config = dict(
    balance_bias=False,
    norm_eps=1e-05,
    init='normal',
    beta1=0.9,
    weight_decay=0.14,
    warmup_steps=248,
)
Below are experts of layer 4 (counted from 0) of a mixture-of-experts language model. Rows are named router (the router's row for the expert), up (a neuron's input weights, with its number), down (a neuron's output weights, with its number) and show model dimensions 0-39. Each number is 500 + 25 x the weight over its row's rms, rounded and kept within 0 to 999. Numbers have three digits each.
After each expert's rows: a language model's description of what the expert responds to. This comes from a sample of Wikipedia text that the model never trained on.

# expert 4
router:519484523468516503531468516510480491447479475547507531516473528482494540486508471514509488526509524473507482500518482469
up0:499519504528505509533455486486520526540486455528494502482497524512477491457514497492487495505515508514525516459479540522
down0:511489531482490511460516449529481504536544501450484527511494502537504473503463492504526477465488472473493467495530498492
up1:510498469571526503508479510486521465487487490494516521474513476484460486493488514521497412499475497522489451512563485522
down1:468463462490490549495523482475522526468461503534506531525519506531523478514528491489490501509507498508493454477434451483
up2:485476497518532505510476513518512500519473480507527504477487516512495511477479512558503537518495516488483511498518467498
down2:483485505515474519526512503477492471490465509476521501493529508553505513560559544504467488466521524542501509510499487487
up3:500497493522527536477482495510508529483500473469532562503503486528495483518468507515486481475520536516509522508482439501
down3:495506468532532476466481472499513529501448492517515544564514542537523483507549534485532462495474484543449493509494518467
It responds to: Digits and year prefixes like 199, 194 in birth dates and measurements, line breaks after headings, and ' of'.

# expert 11
router:518524471507449484481513474472482501509512501492475498545508509485502507503536489485551481502518495512491489508511542462
up0:479490540503486458471492515490487480480534532533510486512492480517504524489486465539474481482506462530506500519477512497
down0:477462539443487490469509493469498452493482541454523497553489524478535492503519500501510486465469491510495445522557498496
up1:466528460495512523497500524507526520528480485534542484499497529499479464483463524508507502508480511496470472524514478492
down1:481464525512511491496487494496474496497498490442512497529529548497482458520497479492535461527496456535505485500518508494
up2:516519454529507465496475547479488514497554517437508524507484494505485545486467493533482515495481505515526465486505475506
down2:490519488498500520509472542510515507506518508488507507485489448494491510487464497478530494520500534527535490512462495516
up3:491533487565536535482522492508481523502501547495487552528519512517488512495440450454523481520531518475502445495493509519
down3:469449531487498515494516499521513496526502494489492495479521465507516483503515486499512486466494536480498500519516450521
It responds to: Middle and final syllables of non-English names and places, such as Kye-ong-buk, Mats-um-oto, Yehud-a, Pirae-us.

# expert 0
router:510510519463545469475483462477525522478492508524520509509548469512521478498482503492483500510516500510523527535471470518
up0:473505509489499524502480542484546477502505501495520510527490475437472530464503503551511513495477528520447510453512507498
down0:529509502517454506536478490492480455528516485497513527521510503491503483491457504489534545546512514527491496466458466509
up1:496542475509518509459480507481522489468476533486526511473488488544488499506504516538508495533494483508508445511499494454
down1:505486493479508530491461558531493483478468545481488473522459490524491506538513492495519477439474483504495486504518473475
up2:526532477486463500509548477438531502479521503516485510526445484490520501450509452541511500521461539475477511469530503546
down2:501523495486506490506503495468518502463475482538516510500488459481521468469526491491499558508509492500465512490515500531
up3:486505466480533521539510554511522492486524494473487497463501451498509541465506473532503478554447442528508507533497466504
down3:499544487489541511479524479497471487520483460507509508496508484496536556483521514490512480503502477471494484499477472510
It responds to: Interior word pieces of verb and noun stems after prefixes like un-, re-, con-, as in obstru-ct, im-pr, manufact.

# expert 2
router:507445472504494488536520534521555503553479500482502493487472533449504496538487516503523511495492473475483473527468470468
up0:478513505491502510523494511524506488543459501494479543523535470514505507445507485577496485502458532497552473536501491486
down0:546519460495509510486478476509489523490502536563508486487481501532497475474493525488448467504503485496516516460482491504
up1:493506464498465442481490493513521508484516503518485543497459470504523473502519478537479443509535531465492483528547488477
down1:465458504509477506551514509521502475496536503495483458455515543494509487509576504516489493496521475529493485521467525518
up2:475525496493542509503495502518508482516486518480515492492454511530511532517503531475519485489508500520503549471490518515
down2:494500481491519515488476499473464531524511493534488540477479522473502513510507471487511517525506510493533502521531483508
up3:536507552534486481497497506497513505531494524493494554531449505502510521464491485470485506493462463478485506527526516473
down3:522504491498493509482488508477512542504528519502530469486488492507488502485476505497511486483512521526498506538482523522
It responds to: Quotation marks, periods, parentheses and closing braces ending phrases, plus capitalized abbreviations like USA, U.S., MF in tables.

# expert 8
router:502541501511513540497435551488486509502467494497508516460475526497484481508493505504506465515506502498517502493472520504
up0:513504479517534457524495563531489506504514522505509554538480472551482486474522504522451466517471517473533499503506478534
down0:474525487513527461448506496485447514467499571483509521528531538502492483518514482488505495502476480471541493520476514463
up1:492484493500534475495538491507460538496493490538481487494516451462500484519471506505498488471493514529526509535510512531
down1:482518529540533503462462551529451537490485484493468501527491514469516468505494568479464495536477494487487520504490496474
up2:498493495512500491491496470489483515495470522486492507494513477533498482528529503543474525472499517492508495499515504498
down2:541506538520539493522471511526547511522541489522498484558486544513501477438479487537511543510530478524465479504533498492
up3:456497518471533499474524503547547508489536473459489529524513519522469455494459531561467496480452489498484520471451472490
down3:522506562509517507502463508452509451482500532462494483516535499522506507546529474513456463452506522488504496519481471496
It responds to: Connecting words between clauses or list items: and, a, an, with, by, but, while, and commas in lists of names.

# expert 3
router:455517516493489464499495468458508493491522497462482471514491483515501515482497546525494478493502499442520493511491555487
up0:475496489533538499523444502503508482507505487507505538514477516521467489458484498553494474510477482488475500508455505516
down0:457504498502493523505551489490501497525527508496514518475494530478474503457477499477482525525506493487478509522521536501
up1:495500454466482515533455517497515498520484481493473500503484511481500490485464502506501486528478474472483496468518519479
down1:530513473495494487469511503502521523502481441525499472515529495495479478583525538479491507477470534519461466467448482436
up2:454506494511510537491485565502511488496456503519494513514511535545489526452495500484496538532509449470483565489487515544
down2:497448505493504534549471513512511534504515552495512504531479556532493503473486500503496529550535489518540539463536506485
up3:490451499509537479497475456499560491487513447500473522478532442477487425496505533443500450516470501487491465448513465522
down3:506501526490489474491440500488498476529523468524497497475526502457512515508502493504463470484488480518514482535504483494
It responds to: Capitalized words in names of places, parties, institutions and titles, e.g. New York, United States, Democratic, Church, Par-agu-ay.

# expert 13
router:501426518507446478516488512507482516517480503481500480514456506506515510513519497519466457510466490521510493504488520450
up0:459498524486530485501487512525506470527489516486509513504511504507504467513492537468506481493496530462442457504500475523
down0:503440519484465537485475526504467509477486504489503519442492477492495527497504493496523531516514516488480487500524471410
up1:490507504510521530500557481533499474438507515495488509482532549499493481512490486444525485481494479520455492512525450518
down1:535511450534481504515478464506527524499481539496498496490536499469516461556509515480528472472465508535499495503467499525
up2:477477531480510479510512535506517461516508481498511512478480504523485479532513523454511535534486491460459494453458515497
down2:530466513522501550530505511473530534504459465454466552493466522526498509475520497517505485546480553506452547495511491522
up3:511466481506523501499460530512482522471473498511501472524459520510518518436492529535517532469527494506514493539505507502
down3:507514514478535503494542498491512513473494507490471491518515534474498515509495542457484489516503485494529530511499477484
It responds to: Single capital letters beginning names or words, like S, B, M, K, as in B.S., Manyi K-iss, Sheet D.

# expert 6
router:483495497505510550485524530522525509506492508453495492499540506476471509470508516586514540526495542537476503480513543519
up0:498509497480498511519496493508494494529500462502512522465482507543482489448509510508515508516526458508519465519489523482
down0:542519508468514454427501487451522548475453558497503507494475492514498474532527545533465492513446495486514560494491516514
up1:478464495470547514457473508484487494507521503504476560457501504495506505503485483498485474500500516496511513467481473559
down1:522482513470549460504519451473496495489475489501535523488488517521523493519534526503463474459533491452484496516454526476
up2:478575494497496514524483498472501460550505559534451494500504505518477505472487475481514471488516510536522473516512491517
down2:526491486501534490517515505460498521525505516484483510529508462478510512538488480515468494473504525493472528477520497520
up3:523469502516493534544523499501514484508533528503439511509534495464492522483495479494444501504478497508535470502464473532
down3:500484510510514513478516503496476480437487487492514469539511505472483504539531487475504554493524505474493484533457487475
It responds to: Opening pieces of words such as per-, fl-, sub-, un-, re-, and leading dashes in taxonomy or exhibition lists.

# expert 9
router:509484508462512518479515500534497506517516482464506466488519483525496471514499512466515519514491476501473486448509490490
up0:465506501520534507519492482493476514526505498501487489512506517532495509439458463521519495474518521492501525492498474509
down0:514440541497464505503517542490478541490484489463491522501520543494484526553481513516501502492442494480503469469475540487
up1:503472488501512448494471482496453497527502524454487469498540472470520507506461519448528461472483507516494537481560518518
down1:501485525477524489498512493506512533535527460510509483459500549516513526505489549479509503523522540497508492502503481481
up2:474490468525531472514495560493474492510493504484512513483521491514489499466468567515480471539499465446556498506549524471
down2:522479508529495504477465485512505479495515543522506487496448499499481487509493503470522489511510505492501522536448520532
up3:508491485560540497509494516461514483547455530510500539496489490498457516527481488540465469511488498522531455495517492514
down3:525500534492480491484486486531494491506472477476482521486527519483508508536466552514518494504543533549493498528485499501
It responds to: Sports words like Cup, League, team, season, tournament, plus cells and pipes in results tables and schedule headings.

# expert 5
router:537495471490529517465493506501499471486467480483480495531479501498502533477495489496499514546500516546506501554561521528
up0:486454512497506479456471577494494465525485444510503511497509520516505537493508466493486491464489520478511539512478516518
down0:486478519471496503514500515495518515540482527507498516514470487535481460522494485495499487445440469491512490491521508518
up1:507461508501525495509479509506457481476475476545528466472470468533485522473521490533466512527450483529518502503488498520
down1:507523481505479490547492498499467526480541501533526480543455511467503477486441509526487504512548471494498548537434494500
up2:484481503545515563497506474513485516454497522574515512476526537506515479543499521506498506442532481498503483510477464474
down2:520486503527499492497520504484526515461517486523474490541493557497515513511525477541540445479480520477525521502491492498
up3:485540502522511524500521511506491471502550510565479515489470470474486497528443508501502537489515478511480496514487531520
down3:505493504460542552458502485544469493480508497529481488496545538500478501526503515487442496525474511544540488465479455510
It responds to: Noun-forming endings like -ation, -or, -ment, -ion, plus referring words such as which, following, This, latter, During.

# expert 14
router:482530493522509432487527469475529517503553527472509512437533521534496538488527511498505524468521466508507503521531488513
up0:464496499543484553491499537532486465524488545520516512506527505493474499451527482550518502468488496487549482480523489512
down0:511488506488506465486502543448502501479508470502480500526479494491503473468481483475524540529497534489521463487530495499
up1:521517498505533461520489456508481514465476517544505480488477515475492476509470498475534518557508496539494541466502462528
down1:500486509566499493485504474487550442512487474476519449530515493521489482554538497522457480515500491450514506510477526524
up2:510520484468479526519488483474474492503484496500489475491446523475511467511482522498470479450476501471502507515499484486
down2:509519534481509496480520469524486534485469530513510495472513456522510521520441519477505512474476501523472490487456452491
up3:485446469492541550560494489544486533491524509515480528467468476533468475510466542486481484494503476482484521548493499500
down3:515497462536522459522503506471481502491469537508507453545498489509517481554468481486546509501451506475555498492502493489
It responds to: Table pipes and slashes, coordinate decimals, infobox labels like Born:, Website:, and adjectives such as new, former, northern, long.

# expert 12
router:505536456516474514528512492528473503497502532514505491509525516536504475459503496538555529480481535517466488493490496506
up0:538467493527485513503502515539551509511506495550489483507496509462494501493534473509480514517505496535500519479526544505
down0:485485480488506508503504466512490475485457460504521505497499492524491535505512471482513531525479510464495520524475520526
up1:533502458513517464519412522521490480479483464558495488521491495461522551501528468505507539523489517490525499499482573486
down1:522528548474495527469538418470506506482469532501512506515465466478497532498451499494513523475482492471452506467506500499
up2:510487505526487475472493464539490515520466521546492492534516523558501503522514506502506496504529457485546455515512509521
down2:533464501465458446487516468505497540502505502514505502528550534501497481488543522468494527501525507502490494462467558477
up3:462464516520478522544482506516529501504516469515535512466525516526492528490536460524504531473494518444548480548536462538
down3:522470510509518509472487506493491457529493541479489529492511510484477468492495491440499515477461493473493486516500517534
It responds to: Verbs and verb endings in running prose: -ing, -ed, -es, was, been, became, made, called, appointed, said.

# expert 10
router:451534486533487475472503523462518480536489496533511490497495506483511513542505483488495493522515556500550508483463517499
up0:466471513529478504547497534551495509530540476462487503508549536531482442500512522485493469512464502499517529525490472545
down0:543522490488470465501500489524487547507528498531511499502481457503515526490483461491486502512486519487492520450489488491
up1:516492478549507496473527464482500528470468476521477536510459537492508484517510533545486480533444473457509473504509498506
down1:517519545543540477492530488478465535519573543542562471507456540523501496513568506504462469530469510473474508529556533475
up2:503497494549517508521514489526484483508530492515496551525495511540525533497551491492495464475465481503500527525538468491
down2:471512490486533504524513499493477460514532516499510503470514521441511548529526461561510464532530486525481486519501524512
up3:489515518531519462484545525485507441538493526476489543498492491484519552523463506556511487493466459512528484519502510505
down3:510494481503507515509468509472508492504483525477449502521478511504498522549480518477532509516481517522473522450539557429
It responds to: Middle and end pieces of non-English personal and place names, especially with accented letters, e.g. Horváth, Benítez, Holtzhey, Sojka.

# expert 1
router:545494509498506489530538533512457516486532507533503523466456530502521506513506550470430478465530471452472514489489516517
up0:501510477510534527501515512496476457494435537542516534504481503534485494510560530499526502467502530542533504559528525491
down0:496498502500496467519540473468520506511472525489500482477487523524530467483469461470508506542512499549479484477514514489
up1:538506491534509504478441503509470493526492530494468486553523492505516499489479446525488531505528553475484492488520473522
down1:479476453515505494486530505507521507485518477510508467512528474513513503434508532487468471538495448510469523512519506547
up2:535493463565516481473483504519498493440507516511500525485502494517478505524507507535490493529510512560469503521471493512
down2:458517505462540502527496499485477457523507536474492520529490493506470510517488493521466487496513509454528498509505513556
up3:523517465542505479534538508496483491469494515516486492467471502506501480495521533489466455497491493454528470517505507477
down3:504506508474520491508505491474557471508494521471539486453486500513502485492515508519520518495513479541473509521474504532
It responds to: Opening quotation marks before titles or speech ("The, "P), and short first pieces of words after a capital, like b-id, g-ym, S-ony.

# expert 15
router:506499497506519535528501507497517469504487491509500515545486490506483526442486461528504485514493497483533492475527474500
up0:513550494542490496543435545507497512521515539543497507483451505546498498492488487484504539485477507519499572510505505525
down0:460517511488520478519492540530457498491469501462478482490482498475518527467480563491499488502479531475496526505500493509
up1:474462492497497522522536548532525500515492483536453493499461478480495497508508507477504578533479483528526520507490512501
down1:489493517506491494494514460523527469500492485459506529516470465514485480528526501488483472490522462467461487511508491516
up2:493515492499517511479488485482519486483454493464482538522453547494508500491484535433488503542506465515524494524479495475
down2:496477545496471496511510528528547491485477514521505521533512485481497507501524479494509487465536467479454508461494507523
up3:503502453503539511522539490535532508451456515496510482515490487462491476507474529527472452507481481508487490471474504498
down3:446473552496479472467465522535500489447506535505488501513544506529496510457498523508469548489496491482508500522499520473
It responds to: Function words like of, for, within, very, colons after infobox labels like Profession:, and table cell separators.